{
  "d_model": 128,
  "d_expert": 48,
  "d_shared_expert": 0,
  "router_z_loss": 0.001,
  "router_bias": true,
  "lr_router": 0.00117,
  "norm_eps": 1e-05,
  "optimizer": "soap_variant",
  "lr": 0.00454,
  "beta1": 0.95,
  "grad_clip": 2.0,
  "train_tokens": 398600000
}
Below are experts of layer 8 (counted from 0) of a mixture-of-experts language model. Rows are named router (the router's row for the expert), gate (a neuron's input weights, with its number), up (a neuron's input weights, with its number) and show model dimensions 0-127. Each number is 200 + 40 x the weight over its row's rms, rounded and kept within 0 to 999.
Before each expert's rows: "mostly gets" lists some tokens that are sent to it at least half of the time. This comes from a sample of Wikipedia text that the model never trained on.

# expert 5
mostly gets: "ly", " more", " well", " only", " later", " then"
router,165,205,232,266,193,215,179,238,168,218,161,204,223,128,155,188,242,88,125,161,143,244,147,230,162,179,237,203,195,218,201,230,160,205,265,182,189,140,203,219,217,190,136,227,271,242,154,199,171,255,129,207,179,275,239,269,205,120,180,264,192,197,161,126,231,255,163,165,204,204,188,186,260,235,200,152,293,147,203,241,245,219,221,197,178,225,224,270,206,240,191,223,222,218,200,155,251,227,186,234,155,207,228,182,212,184,158,210,177,185,198,217,256,117,135,196,211,225,186,166,143,186,289,196,125,184,200,202
gate0,209,222,172,264,259,227,174,203,191,183,212,259,173,191,229,206,210,213,126,213,180,155,180,215,215,184,174,255,202,194,215,194,217,228,113,147,298,203,178,147,241,142,155,223,211,114,207,225,179,270,199,129,200,233,237,214,259,258,178,253,183,235,207,136,171,247,170,147,201,242,90,268,217,241,173,216,258,168,229,256,156,244,143,153,229,177,185,222,180,133,208,168,167,248,205,187,221,193,185,255,212,231,302,230,226,136,208,191,187,170,115,161,226,206,180,199,217,162,170,191,228,180,248,253,166,239,272,202
up0,239,232,167,207,212,249,140,127,202,180,208,242,144,233,198,188,148,231,216,203,81,152,156,199,250,213,174,252,243,224,242,192,209,255,189,199,209,201,185,143,170,105,205,160,233,245,211,171,193,234,205,175,226,202,134,131,204,186,270,292,238,185,151,179,169,219,137,258,150,182,126,225,268,211,196,162,213,209,177,185,219,229,178,245,196,150,168,233,157,246,249,202,251,125,211,182,280,172,159,205,248,177,201,267,200,140,162,240,233,228,156,170,185,190,173,236,216,176,153,183,144,258,230,208,150,173,273,172
gate1,176,196,145,261,210,189,181,170,195,166,147,250,181,177,270,193,190,135,214,199,171,174,238,209,236,213,210,233,244,143,180,210,201,139,214,147,127,164,266,100,230,224,181,188,180,164,234,188,188,143,160,196,242,232,168,186,172,114,158,238,173,211,137,192,173,240,250,127,260,181,211,191,245,261,258,234,300,129,128,155,161,135,192,264,249,237,187,197,173,218,224,232,228,175,228,202,222,167,242,213,245,215,149,174,161,151,201,231,207,194,184,164,238,179,121,146,243,245,184,163,209,191,197,170,221,124,222,263
up1,119,178,178,233,199,178,186,159,174,241,179,176,182,154,283,233,236,119,221,224,141,277,215,190,216,196,185,256,165,245,227,126,188,208,204,199,192,183,262,229,239,127,282,155,148,211,236,231,226,218,190,310,216,241,203,263,167,212,151,236,123,210,195,183,183,216,222,190,242,162,227,120,197,231,209,221,208,136,160,166,181,157,168,182,225,164,156,207,153,234,147,278,231,207,184,198,212,173,183,253,162,239,117,230,193,152,197,226,142,182,253,182,271,181,182,258,240,174,178,145,238,141,211,260,243,223,175,198
gate2,194,158,264,214,140,196,159,212,165,248,123,188,228,183,143,166,181,171,252,230,194,185,235,228,186,232,192,183,202,198,193,164,237,149,280,165,276,194,218,168,196,268,155,228,247,274,190,202,183,110,236,208,190,288,154,199,222,208,175,264,188,193,193,135,212,264,215,171,213,189,236,192,251,135,219,272,165,178,287,165,212,167,167,217,156,242,211,232,198,199,195,209,221,229,195,201,305,207,192,142,223,156,230,160,220,188,216,148,162,204,225,238,238,117,201,172,208,242,121,172,192,187,310,160,151,173,202,266
up2,222,133,207,160,179,216,162,174,164,223,199,131,157,151,181,190,182,206,308,187,178,201,241,223,163,187,133,219,217,169,191,185,194,272,259,98,198,186,217,188,203,207,199,222,222,227,258,220,219,110,231,250,177,165,171,202,204,224,200,221,172,201,139,201,158,180,182,175,215,205,279,211,230,130,245,239,163,190,294,176,149,258,182,232,111,202,209,174,153,195,245,183,247,231,140,193,250,202,200,193,226,182,228,187,210,210,191,220,262,146,216,238,207,124,211,239,164,248,139,182,224,217,318,177,157,168,195,310
gate3,220,287,221,194,178,217,186,190,226,196,200,190,173,220,167,111,245,168,196,203,125,199,198,230,148,141,172,207,197,213,118,216,221,202,242,173,213,233,241,278,186,163,214,221,175,237,194,185,193,230,226,166,168,233,172,228,137,245,63,222,241,229,202,175,165,284,171,141,128,181,201,150,188,221,120,190,267,155,107,212,159,181,193,154,171,205,233,163,149,185,232,270,191,244,175,204,205,283,205,241,214,198,136,280,194,203,197,214,246,191,284,204,181,154,164,188,171,177,175,175,240,231,164,218,213,159,126,222
up3,252,187,220,200,173,175,166,209,265,329,187,249,139,248,202,188,168,175,216,230,156,228,182,189,131,217,217,197,195,246,196,178,241,184,207,210,232,248,247,190,160,199,193,242,246,192,212,110,305,128,154,198,182,245,275,191,138,183,201,221,312,223,155,143,192,216,163,222,189,202,169,230,185,171,181,142,216,212,173,226,171,184,185,173,231,263,231,205,141,192,200,214,161,214,218,133,195,209,170,179,254,142,159,212,189,147,206,242,277,197,289,165,162,124,212,233,187,96,197,212,242,219,204,173,217,180,202,146

# expert 23
mostly gets: "year", " million", " pm", " Representatives", " billion", "based"
router,174,205,174,214,168,230,176,215,230,178,137,145,223,198,202,266,206,176,166,252,141,267,196,184,183,158,299,222,198,239,209,213,98,222,210,155,159,100,179,281,297,187,190,253,201,196,130,232,193,204,200,306,180,234,229,246,207,148,161,217,192,173,164,171,219,205,195,202,142,277,171,148,190,191,269,175,239,215,213,224,263,184,218,184,221,162,235,213,228,238,178,215,200,238,178,183,275,239,200,215,172,197,264,268,196,178,179,256,145,141,177,204,208,97,168,191,205,207,280,213,178,196,267,179,196,199,176,202
gate0,146,198,154,113,226,139,195,197,231,164,151,170,203,216,190,183,242,154,180,248,260,192,221,215,248,139,200,208,224,247,211,233,176,199,204,196,129,183,190,196,248,229,226,220,276,132,111,157,215,183,207,187,194,173,300,213,139,142,182,115,229,201,173,131,144,227,234,260,208,171,190,202,227,214,191,222,222,226,171,190,214,210,262,206,146,154,293,157,216,262,169,169,213,256,169,238,241,214,175,223,176,267,146,207,218,152,146,285,141,224,190,128,216,145,256,172,200,237,198,258,200,258,178,161,215,239,209,182
up0,150,198,200,206,285,145,119,297,190,195,149,177,242,240,155,108,210,247,217,278,200,231,136,166,215,211,201,173,151,258,153,211,236,263,228,213,241,186,277,223,220,193,142,210,251,112,251,175,162,183,176,199,268,194,169,204,185,173,307,169,177,177,195,219,186,260,211,177,222,150,198,205,214,223,171,192,233,224,165,232,161,219,217,224,242,254,162,315,243,174,212,240,213,226,195,228,183,198,215,151,248,168,203,195,204,209,206,241,180,197,129,185,238,246,173,194,240,152,230,222,171,252,138,157,238,161,233,148
gate1,246,236,150,297,234,219,146,216,211,202,250,190,243,142,248,238,216,172,238,211,203,211,214,94,208,260,257,227,230,207,167,202,192,217,195,231,183,187,220,157,227,147,203,190,186,165,212,239,207,267,200,254,192,193,205,164,169,125,169,246,164,179,129,154,163,224,242,174,214,257,163,175,77,118,175,226,222,240,248,166,204,187,299,165,204,148,232,200,219,240,209,162,218,170,200,133,242,245,258,273,220,121,191,152,206,143,215,224,206,160,244,191,204,216,153,211,176,217,227,220,158,179,281,215,204,207,233,133
up1,213,237,168,195,261,259,119,235,204,242,305,202,177,210,194,194,180,217,222,246,173,180,178,144,184,187,221,193,172,195,230,118,206,189,244,154,245,124,189,209,173,151,200,189,218,179,257,229,249,198,283,239,148,298,233,154,194,209,150,228,166,254,160,98,202,221,212,180,204,176,175,221,192,145,160,180,205,175,267,189,228,208,319,221,268,249,212,170,180,214,187,213,200,158,167,132,130,269,224,233,234,134,148,181,211,233,229,164,257,210,224,171,190,152,202,240,221,140,227,177,193,212,210,251,151,182,249,186
gate2,204,89,212,241,206,216,148,234,221,274,154,172,199,163,112,260,176,254,225,269,199,211,273,157,146,146,267,193,232,222,184,160,196,195,144,119,212,190,212,206,178,192,156,182,254,228,215,206,259,120,251,267,163,291,248,166,155,170,204,200,196,212,121,191,217,234,171,218,207,216,236,173,179,198,205,185,124,167,179,174,215,230,199,202,214,183,280,184,259,171,263,122,209,240,135,158,226,188,187,279,194,181,215,234,148,182,209,247,183,202,198,226,163,139,213,194,239,206,213,122,240,196,210,217,178,146,227,196
up2,226,290,204,187,209,219,142,155,189,173,168,218,249,236,246,193,287,183,198,161,179,169,207,291,235,242,210,225,180,245,187,206,177,198,234,248,175,245,164,243,121,214,216,193,198,198,211,215,221,297,168,124,238,172,171,224,266,180,272,239,226,233,206,213,201,166,142,122,211,201,210,166,196,278,195,197,191,221,202,184,202,209,212,206,230,229,132,193,206,258,150,242,205,184,327,150,154,183,215,164,227,205,252,212,279,202,190,152,267,197,152,173,227,254,236,265,149,190,182,231,111,225,145,159,221,233,160,178
gate3,245,236,146,123,136,236,162,193,284,218,185,179,180,189,277,210,213,244,245,231,233,118,180,248,206,259,241,295,203,226,240,189,155,183,150,145,211,174,191,239,281,197,201,287,142,160,190,206,254,187,174,246,165,232,207,198,146,183,147,198,230,186,223,137,216,233,193,196,152,228,247,161,208,157,202,154,223,208,206,229,290,200,215,103,174,260,270,207,194,233,206,214,220,176,161,120,173,187,183,208,204,195,225,210,165,137,301,182,210,151,239,198,238,174,246,216,248,211,229,210,203,208,238,137,250,196,167,192
up3,184,107,207,292,257,234,199,171,120,153,219,187,202,210,171,182,175,172,198,251,177,307,209,182,200,170,182,152,221,170,259,189,203,233,218,251,249,184,234,196,165,205,166,149,167,155,236,175,136,288,202,166,215,201,245,166,212,245,222,184,175,172,151,229,132,187,203,213,174,218,92,205,249,208,296,248,197,174,204,178,160,216,203,304,256,177,208,197,188,179,247,165,127,199,215,213,204,211,238,145,233,246,198,165,158,222,160,227,163,211,135,254,241,221,182,151,159,214,178,242,125,205,149,273,191,203,195,163

# expert 1
mostly gets: " about", " more", " between", " both", " many", " some"
router,119,292,194,198,177,216,166,233,219,180,175,180,218,210,167,191,208,155,192,165,157,212,154,244,181,186,283,196,221,284,208,286,179,187,241,208,178,84,188,224,237,188,193,223,232,210,193,240,205,217,135,257,103,198,229,242,211,113,143,221,244,176,167,179,223,268,167,151,156,222,98,167,208,251,212,163,194,206,197,232,239,182,241,161,217,188,240,247,212,191,158,185,234,191,215,174,229,252,176,206,148,223,205,202,110,164,196,196,219,200,166,277,229,194,146,164,182,191,232,140,126,218,302,169,175,191,184,206
gate0,177,290,262,210,163,166,195,215,136,172,191,168,214,272,191,175,231,196,157,143,192,144,191,190,208,145,131,224,147,158,223,284,297,185,249,171,261,147,151,148,214,173,251,142,217,182,188,248,173,183,205,171,190,249,197,182,192,210,180,197,235,262,168,165,156,192,165,223,215,187,178,199,234,276,281,221,239,209,148,171,280,169,197,192,180,193,172,164,179,173,166,244,205,226,194,214,150,186,196,251,139,238,195,221,222,230,191,156,214,265,127,237,266,273,190,137,191,199,241,121,162,208,104,187,152,220,183,181
up0,176,174,293,235,248,223,259,260,141,160,176,128,176,233,196,145,153,168,193,200,205,178,193,243,174,167,231,185,207,236,206,174,199,203,168,193,208,201,157,187,199,149,137,181,213,187,166,232,204,160,226,202,127,203,84,129,177,187,206,220,148,206,167,168,214,169,195,171,169,154,249,232,355,287,313,181,187,312,237,225,247,204,188,183,182,210,178,167,206,127,206,229,224,247,156,204,175,200,214,252,198,190,163,224,192,233,240,143,219,229,146,219,198,213,206,182,237,202,238,201,168,274,199,186,169,227,162,184
gate1,183,228,169,162,102,255,195,236,211,252,141,172,248,227,210,165,179,187,190,149,126,153,212,245,144,208,160,211,221,189,159,219,170,183,149,268,207,201,194,256,182,145,155,191,132,193,316,278,251,243,174,205,177,228,188,195,209,213,202,221,240,193,190,199,224,256,144,194,214,200,195,176,102,215,234,183,229,112,212,137,225,173,218,185,249,214,153,236,154,170,191,145,169,157,223,195,274,282,199,252,174,161,172,241,195,221,187,179,209,262,116,177,179,123,231,275,246,190,225,189,193,224,180,239,231,221,159,155
up1,133,208,185,218,337,208,175,238,201,61,209,174,215,189,226,147,220,219,210,204,215,218,196,147,229,155,230,167,193,225,213,209,236,202,224,186,205,144,148,221,222,269,213,184,152,227,170,284,174,222,179,189,172,225,168,222,172,144,154,221,150,167,202,231,176,156,217,139,193,156,262,170,212,288,209,294,220,228,134,180,136,180,183,205,184,184,162,219,172,185,167,191,196,231,261,154,216,213,183,202,202,285,203,137,203,239,253,224,132,187,109,197,223,154,200,189,189,237,200,142,139,176,217,183,197,267,262,233
gate2,159,250,202,206,176,208,238,237,202,209,252,215,90,182,206,168,192,193,209,225,162,150,211,165,309,196,226,226,183,232,279,259,198,240,161,200,217,158,124,271,243,227,221,224,134,198,201,174,216,279,118,172,165,185,256,222,273,249,265,173,194,242,216,226,202,248,117,184,194,228,220,184,182,259,261,195,264,142,163,165,198,213,127,224,148,146,162,114,172,176,150,158,212,143,205,179,152,243,198,177,179,206,206,171,139,262,202,147,220,191,260,229,233,214,203,118,176,170,205,212,171,200,196,182,194,200,223,199
up2,200,202,219,205,221,154,192,202,251,228,123,208,289,175,227,161,219,224,178,192,172,136,187,138,174,252,172,160,197,231,216,281,178,275,168,232,220,212,242,214,186,145,166,169,176,216,175,257,218,207,199,227,168,155,218,210,188,266,221,165,202,209,128,140,136,243,155,214,124,179,182,169,223,225,206,127,252,148,210,246,242,178,148,198,279,151,213,198,212,174,211,189,226,217,200,173,232,291,177,244,174,244,141,241,207,206,200,246,315,296,247,187,250,285,199,144,218,209,222,221,149,159,155,186,163,209,244,208
gate3,221,221,183,175,158,190,156,166,268,178,201,216,157,215,189,212,228,194,219,139,248,209,214,214,231,244,104,229,266,161,163,159,160,183,207,200,222,150,202,200,216,123,75,236,159,254,195,151,166,239,181,180,249,252,213,239,172,253,132,162,157,274,146,122,168,226,230,143,166,115,215,149,205,220,156,120,230,209,158,201,213,264,193,205,200,161,237,232,154,209,257,181,190,246,233,208,163,203,185,216,201,122,182,247,182,192,269,213,241,204,191,149,189,185,208,208,305,166,169,162,199,233,205,194,176,263,160,170
up3,214,263,145,183,155,221,148,115,220,244,185,176,184,208,173,229,222,141,154,157,230,115,184,238,188,198,177,236,176,202,194,148,190,154,185,235,225,115,151,208,170,164,125,261,192,195,194,142,188,232,207,188,152,255,186,205,206,189,150,207,216,186,237,166,197,225,227,183,203,177,241,63,220,230,221,209,157,145,104,249,199,249,277,109,202,187,230,187,160,244,263,183,250,179,226,195,195,220,155,239,231,167,167,171,256,210,256,185,241,242,226,210,224,144,194,244,211,165,171,189,229,155,216,133,267,266,155,198

# expert 36
mostly gets: "This", "1", " his", "2"
router,145,198,241,221,167,214,177,233,222,179,171,170,286,197,172,244,214,191,146,193,94,223,188,248,158,124,246,176,206,245,213,244,183,210,224,109,171,167,200,216,214,174,171,225,262,197,146,227,175,197,199,211,221,194,301,232,234,116,144,238,241,119,165,236,292,222,208,197,202,286,171,162,246,191,227,175,221,214,190,268,229,166,229,157,199,173,212,254,228,193,167,215,222,231,213,189,240,250,201,225,192,170,248,292,206,173,157,267,147,180,159,217,254,148,155,157,163,140,253,159,192,216,227,166,164,218,144,208
gate0,215,163,242,180,263,265,232,195,231,233,190,218,246,184,211,166,183,185,166,153,216,183,222,240,278,179,288,220,217,248,237,224,136,279,217,211,208,181,200,129,219,103,178,170,235,210,180,164,185,250,204,191,267,237,270,240,144,214,126,199,187,214,113,232,167,179,160,208,174,211,196,230,225,185,175,243,167,166,190,308,204,115,246,203,269,200,163,196,235,159,142,233,139,174,200,246,183,233,182,233,163,182,209,164,207,165,210,184,161,211,203,208,248,111,170,149,238,140,263,148,254,256,244,210,194,199,152,199
up0,195,238,233,151,209,220,156,102,252,192,94,217,297,199,163,151,201,139,187,132,164,184,185,235,217,190,284,193,148,235,309,230,234,174,171,100,195,211,173,163,192,234,196,194,266,279,236,241,196,199,199,185,155,203,244,249,161,202,188,164,189,188,166,212,191,181,143,205,197,168,219,265,273,208,248,231,166,198,182,232,221,158,167,182,179,204,174,247,230,151,238,184,172,192,208,149,211,205,228,229,212,248,170,169,187,182,221,188,111,273,210,216,228,224,182,140,217,121,235,153,260,189,161,217,215,179,165,270
gate1,220,209,232,222,194,127,220,200,185,215,185,199,174,213,195,303,177,260,296,237,241,180,205,221,194,227,174,272,227,221,157,180,181,165,310,181,251,207,182,268,174,240,201,252,241,205,153,190,201,214,219,166,224,223,228,227,182,187,184,272,197,200,179,194,264,168,197,147,239,225,168,126,163,185,209,283,145,252,168,246,190,166,250,131,217,159,189,103,232,259,215,216,165,154,255,237,257,226,257,174,150,233,138,245,182,178,269,236,192,199,177,239,185,237,221,243,183,156,193,155,262,212,263,173,151,203,197,137
up1,169,226,196,182,179,118,231,188,125,216,186,186,214,233,206,204,219,190,287,207,181,229,274,279,192,198,89,128,189,179,222,184,160,200,235,271,252,258,204,197,155,282,226,248,205,208,252,141,166,191,101,252,259,192,261,224,179,176,149,235,222,216,130,159,226,233,186,214,250,157,237,215,277,173,183,218,148,242,214,197,137,190,294,217,208,166,186,223,198,234,177,257,198,139,223,251,186,277,220,174,245,214,190,192,183,212,202,248,184,154,148,235,175,170,192,194,189,165,226,176,216,195,283,177,226,203,190,144
gate2,198,193,171,302,202,205,188,205,174,138,198,215,211,245,196,203,181,226,234,252,247,216,242,220,182,222,278,173,217,189,201,251,250,204,247,134,190,173,213,222,241,158,294,103,233,256,161,180,203,188,250,217,250,142,218,200,254,323,180,252,204,105,189,225,208,196,173,219,213,151,153,208,227,198,115,271,179,220,215,185,214,136,282,232,185,195,139,191,210,251,223,191,136,189,172,159,193,212,262,287,164,166,145,200,237,154,218,233,196,123,183,212,257,218,161,194,179,207,184,253,223,183,163,235,203,215,167,207
up2,136,168,180,170,252,205,214,231,204,247,162,198,176,132,262,225,289,157,156,172,211,179,74,167,231,179,128,162,165,214,220,116,140,239,163,263,234,228,239,200,145,209,121,255,213,167,246,220,255,190,144,202,139,201,211,211,162,142,254,182,177,303,200,184,184,155,238,163,229,193,179,219,177,189,223,179,199,191,182,252,226,235,180,116,222,173,231,220,230,178,232,175,225,140,180,201,187,173,147,148,221,215,212,194,159,248,145,169,214,206,233,222,187,192,275,192,242,219,187,155,168,229,179,191,159,192,253,105
gate3,195,178,288,215,239,189,157,185,187,147,234,176,231,131,268,139,215,138,210,200,165,187,198,136,165,231,303,235,195,255,186,199,270,177,207,174,171,250,158,163,161,163,194,231,167,228,219,157,141,207,259,209,147,214,242,248,265,150,243,219,248,175,168,148,156,207,231,219,260,181,206,220,168,186,208,243,210,262,227,117,201,130,187,135,192,264,188,227,153,238,174,206,167,220,213,141,309,223,178,233,171,229,212,260,231,216,237,240,170,227,179,225,262,216,136,151,164,231,178,139,172,150,185,209,161,160,190,208
up3,198,137,226,213,199,172,219,264,202,223,158,234,215,276,209,243,164,191,246,160,272,220,134,139,249,200,149,190,258,230,232,177,223,195,106,224,121,147,177,257,234,197,169,207,187,214,230,200,159,173,138,266,237,227,231,217,214,258,241,196,135,248,207,154,152,167,144,170,247,197,167,215,146,255,236,234,204,135,156,222,243,204,162,283,192,145,176,224,231,153,172,217,192,244,211,146,194,110,201,196,225,218,202,181,187,207,206,168,143,245,132,195,194,187,255,270,225,133,215,216,252,278,176,146,186,228,185,156

# expert 13
mostly gets: " Norway", " Finland", " Scotland", "′", "})", " Pur"
router,156,250,220,221,153,244,145,199,285,162,186,163,274,169,159,249,302,184,205,203,94,206,193,188,148,118,263,208,188,187,235,206,149,221,222,127,174,186,222,223,246,225,172,226,186,175,132,240,167,238,197,236,196,246,224,256,263,150,215,248,217,152,203,195,228,213,232,199,189,243,206,115,182,233,287,151,210,200,232,224,254,146,231,158,170,192,225,274,219,234,170,164,218,206,206,174,222,228,233,253,156,137,243,254,199,181,163,220,149,150,106,198,203,128,174,162,161,202,201,234,154,186,226,209,206,174,211,222
gate0,268,173,196,205,221,187,167,264,237,188,152,202,253,173,206,241,231,218,197,223,214,258,245,157,298,275,237,231,222,217,262,247,169,233,133,164,195,250,104,221,219,138,177,163,191,188,162,230,188,173,142,175,273,219,242,251,196,214,160,141,189,189,181,194,189,257,263,196,245,191,175,232,202,228,179,122,195,122,126,220,212,117,223,157,204,190,136,246,204,212,203,196,207,229,249,231,188,140,181,184,166,239,183,239,205,280,260,207,170,189,149,166,218,230,180,236,187,157,239,147,253,168,236,119,264,220,205,242
up0,120,224,236,233,196,163,194,289,167,193,212,231,190,171,193,212,164,233,136,260,209,182,125,191,159,142,201,164,234,156,265,191,195,159,185,249,216,216,202,128,241,190,143,154,243,207,189,203,209,299,222,145,181,213,186,153,212,222,189,134,159,179,235,212,160,171,217,214,146,194,184,183,200,184,213,169,240,166,185,219,254,151,213,226,254,263,152,225,317,210,212,217,194,164,183,231,187,187,189,194,215,239,166,270,157,207,229,246,225,227,108,207,166,159,208,203,202,200,150,198,56,214,173,286,170,126,212,229
gate1,166,137,182,167,195,208,239,217,290,223,180,241,170,188,222,236,186,250,139,148,141,275,278,230,167,165,134,204,275,187,232,275,212,289,226,223,216,229,211,186,178,192,209,182,212,192,194,158,261,244,260,211,223,244,229,250,193,175,173,256,186,149,285,155,181,227,183,183,177,169,219,216,214,197,199,115,186,181,129,258,157,139,193,170,223,194,215,229,255,226,118,170,217,111,207,204,210,209,239,188,180,217,212,157,122,190,233,233,186,217,175,126,165,179,207,215,277,202,267,213,156,227,234,239,280,214,160,186
up1,124,209,272,203,193,242,200,201,220,157,228,176,203,161,255,182,198,199,222,227,216,210,206,177,120,246,274,183,145,200,181,165,201,197,200,100,207,248,175,245,158,162,136,266,167,212,243,213,163,113,283,202,98,185,168,182,177,254,246,155,145,181,160,213,207,208,92,174,237,195,201,202,203,198,106,196,201,162,267,187,171,234,190,273,246,240,236,233,216,221,156,256,187,217,230,140,214,178,190,193,213,199,211,192,169,260,250,141,237,226,151,240,274,155,200,188,227,167,155,214,186,246,201,248,174,222,152,235
gate2,220,162,217,274,203,204,224,223,239,182,180,179,197,233,172,177,243,215,179,195,172,208,210,152,240,148,279,171,279,203,174,219,191,194,183,212,189,236,196,206,245,178,186,198,276,186,176,163,170,244,216,166,146,169,209,175,233,175,189,138,221,205,201,187,147,201,241,171,193,234,289,225,263,183,243,168,196,224,184,190,281,172,182,160,122,235,285,262,276,176,167,261,186,222,229,229,241,288,175,115,188,157,141,138,225,183,170,211,208,328,275,223,199,204,189,200,198,192,270,188,182,140,279,265,218,208,148,216
up2,157,158,222,177,186,202,166,218,231,211,131,172,225,193,222,221,204,170,200,127,265,255,197,187,177,188,183,80,222,174,166,173,156,196,221,216,214,162,231,220,200,236,265,263,222,275,204,148,231,185,255,176,221,170,176,215,196,176,191,177,193,290,187,242,203,182,251,231,208,152,177,153,196,155,107,164,224,190,241,212,160,209,185,168,166,96,192,77,192,171,253,225,261,172,200,199,196,152,273,169,240,194,194,187,107,169,187,191,250,101,137,158,189,219,200,155,171,218,161,179,181,274,218,216,185,181,190,149
gate3,129,163,211,245,258,231,156,202,188,143,191,191,262,221,227,251,268,171,252,188,167,220,291,139,193,173,166,183,298,183,214,256,203,211,251,227,111,211,123,228,140,216,216,189,194,193,190,174,256,256,159,166,216,235,189,264,184,136,249,203,229,210,165,166,171,210,205,254,222,201,104,199,197,196,204,192,199,143,206,181,175,152,218,181,208,193,128,210,206,271,227,221,280,167,223,220,188,202,207,208,187,183,176,223,193,178,192,168,200,185,184,287,151,191,173,246,187,109,205,196,275,301,226,208,166,145,276,183
up3,174,196,225,285,199,188,199,148,195,141,234,188,225,239,230,270,204,116,232,182,234,133,283,212,216,186,165,158,188,181,228,218,138,201,268,209,146,182,97,223,125,162,196,178,182,182,268,212,231,213,188,160,232,215,137,244,152,154,237,227,214,201,233,175,206,136,168,200,178,178,202,237,171,229,239,254,144,150,218,171,143,195,232,226,263,208,165,178,199,241,166,210,267,171,214,162,206,181,177,196,240,219,176,255,217,206,132,159,242,125,175,234,168,235,182,252,162,147,228,214,274,267,264,231,116,237,251,175

# expert 48
mostly gets: " K", " H", " ENG", " V", " Z", " W"
router,151,224,183,255,138,235,176,215,257,151,135,120,203,160,164,230,250,186,168,220,91,255,170,240,150,114,224,183,182,182,213,196,130,194,249,192,186,199,205,231,235,195,177,211,188,168,144,211,202,210,181,256,198,222,242,229,274,158,206,229,244,110,187,233,238,171,229,234,212,238,185,147,201,209,278,151,260,230,235,250,227,124,224,154,200,196,255,274,259,244,176,156,189,201,211,186,219,214,178,246,191,172,224,289,195,168,148,219,188,157,90,205,201,135,208,170,120,209,217,177,196,179,238,215,190,174,185,230
gate0,190,232,199,208,201,237,244,191,194,208,170,223,196,130,194,300,180,189,181,223,212,191,211,123,193,209,171,230,182,194,208,250,209,228,178,200,211,222,247,238,172,181,214,206,167,220,168,222,194,147,271,308,147,245,180,222,219,100,275,235,203,207,249,201,214,153,191,191,261,225,106,161,172,247,147,220,152,172,134,222,176,212,175,204,248,183,237,183,209,266,176,209,226,239,325,156,227,144,205,212,260,164,221,176,168,209,169,160,291,160,146,135,291,162,218,217,155,207,197,183,192,181,258,171,174,220,141,151
up0,204,135,291,319,194,234,301,209,210,175,210,221,229,250,254,201,194,159,202,204,135,170,251,268,120,245,176,223,251,197,168,181,285,230,230,174,245,263,169,199,169,226,248,205,149,149,194,185,218,242,176,185,228,220,154,203,269,135,183,188,192,150,159,187,228,235,153,224,232,156,197,170,184,151,72,175,240,235,217,211,187,170,194,224,197,217,226,123,176,197,149,218,247,153,187,223,244,193,206,194,204,196,186,216,252,242,189,180,173,136,193,229,166,198,185,167,200,162,233,218,160,149,281,181,185,188,279,188
gate1,181,264,183,199,196,193,176,144,189,181,156,252,175,163,214,192,223,145,159,212,221,186,215,199,208,172,236,199,146,256,263,270,155,192,165,230,104,260,260,259,185,190,136,166,239,207,185,158,174,190,299,212,231,193,181,195,231,173,156,178,161,172,177,190,182,178,224,255,188,185,169,172,161,157,263,254,202,173,195,239,182,150,189,204,177,226,287,246,233,201,172,203,213,204,169,156,157,161,244,288,224,259,182,247,87,195,196,123,217,165,162,196,221,153,209,142,175,204,234,116,217,279,186,216,218,176,105,245
up1,178,212,307,200,237,171,202,133,192,222,216,184,207,214,154,252,309,247,201,171,205,183,182,226,179,158,212,232,206,117,177,192,207,162,270,184,235,222,173,179,227,215,265,274,226,217,180,179,162,210,148,212,130,182,240,199,183,178,238,251,200,260,255,163,155,274,190,193,254,108,255,188,229,227,171,167,221,124,195,147,214,222,181,188,173,189,205,174,220,223,154,225,173,159,272,241,213,211,193,183,205,199,242,190,245,140,194,211,188,75,280,141,138,169,289,221,198,164,191,212,170,174,256,197,207,223,246,193
gate2,204,205,240,189,188,228,160,160,250,213,185,160,187,190,163,141,170,225,275,211,286,236,157,266,151,145,187,175,150,249,197,168,206,178,110,145,240,236,229,234,263,163,124,229,174,275,154,229,169,126,196,208,215,141,200,210,224,171,160,204,222,132,187,173,168,240,168,212,199,191,179,261,250,164,227,203,196,85,209,191,184,191,145,190,200,212,197,296,190,148,217,195,128,211,276,214,242,230,197,143,205,295,217,223,145,192,232,176,224,244,239,232,214,165,204,214,194,181,299,200,147,189,213,189,153,196,199,238
up2,188,225,250,188,236,238,164,214,199,239,238,193,211,208,185,202,181,286,321,205,241,272,185,102,229,166,129,197,242,224,215,227,176,165,197,193,201,216,149,196,195,203,173,168,65,253,207,165,218,122,254,190,282,217,245,197,195,171,199,261,164,130,141,185,152,234,140,279,183,138,237,209,224,182,213,204,233,168,208,184,204,183,196,234,229,219,222,145,134,254,266,236,206,213,194,214,217,223,177,199,176,348,178,173,211,183,222,198,179,228,203,212,183,213,221,164,190,179,191,118,210,165,194,201,184,225,200,237
gate3,234,273,225,174,154,235,193,222,239,182,241,265,186,192,222,233,160,184,179,153,156,194,191,178,140,180,153,133,199,232,223,195,207,220,170,228,309,208,199,134,177,139,180,207,205,152,136,314,180,181,233,190,179,209,236,148,78,233,226,168,132,131,185,252,252,205,167,167,177,194,233,181,192,227,163,142,188,239,204,226,119,237,195,150,197,170,231,257,151,160,209,170,205,199,212,224,182,291,181,250,206,199,186,257,171,185,204,212,217,207,162,267,200,244,182,202,302,237,215,227,124,253,209,203,239,214,163,214
up3,211,148,198,224,199,87,101,189,185,233,130,185,232,212,141,180,206,217,164,148,188,243,208,227,235,223,250,218,194,229,175,232,206,146,186,156,163,179,211,280,176,198,225,201,252,300,183,175,233,197,172,301,256,173,181,146,246,202,218,209,198,175,228,151,226,135,211,181,215,158,198,212,193,115,229,160,187,171,253,144,207,173,269,190,131,221,217,231,239,255,140,213,199,203,201,240,217,265,165,180,188,145,179,200,248,270,277,230,188,177,172,147,184,238,173,212,193,120,181,167,199,138,185,193,281,227,248,227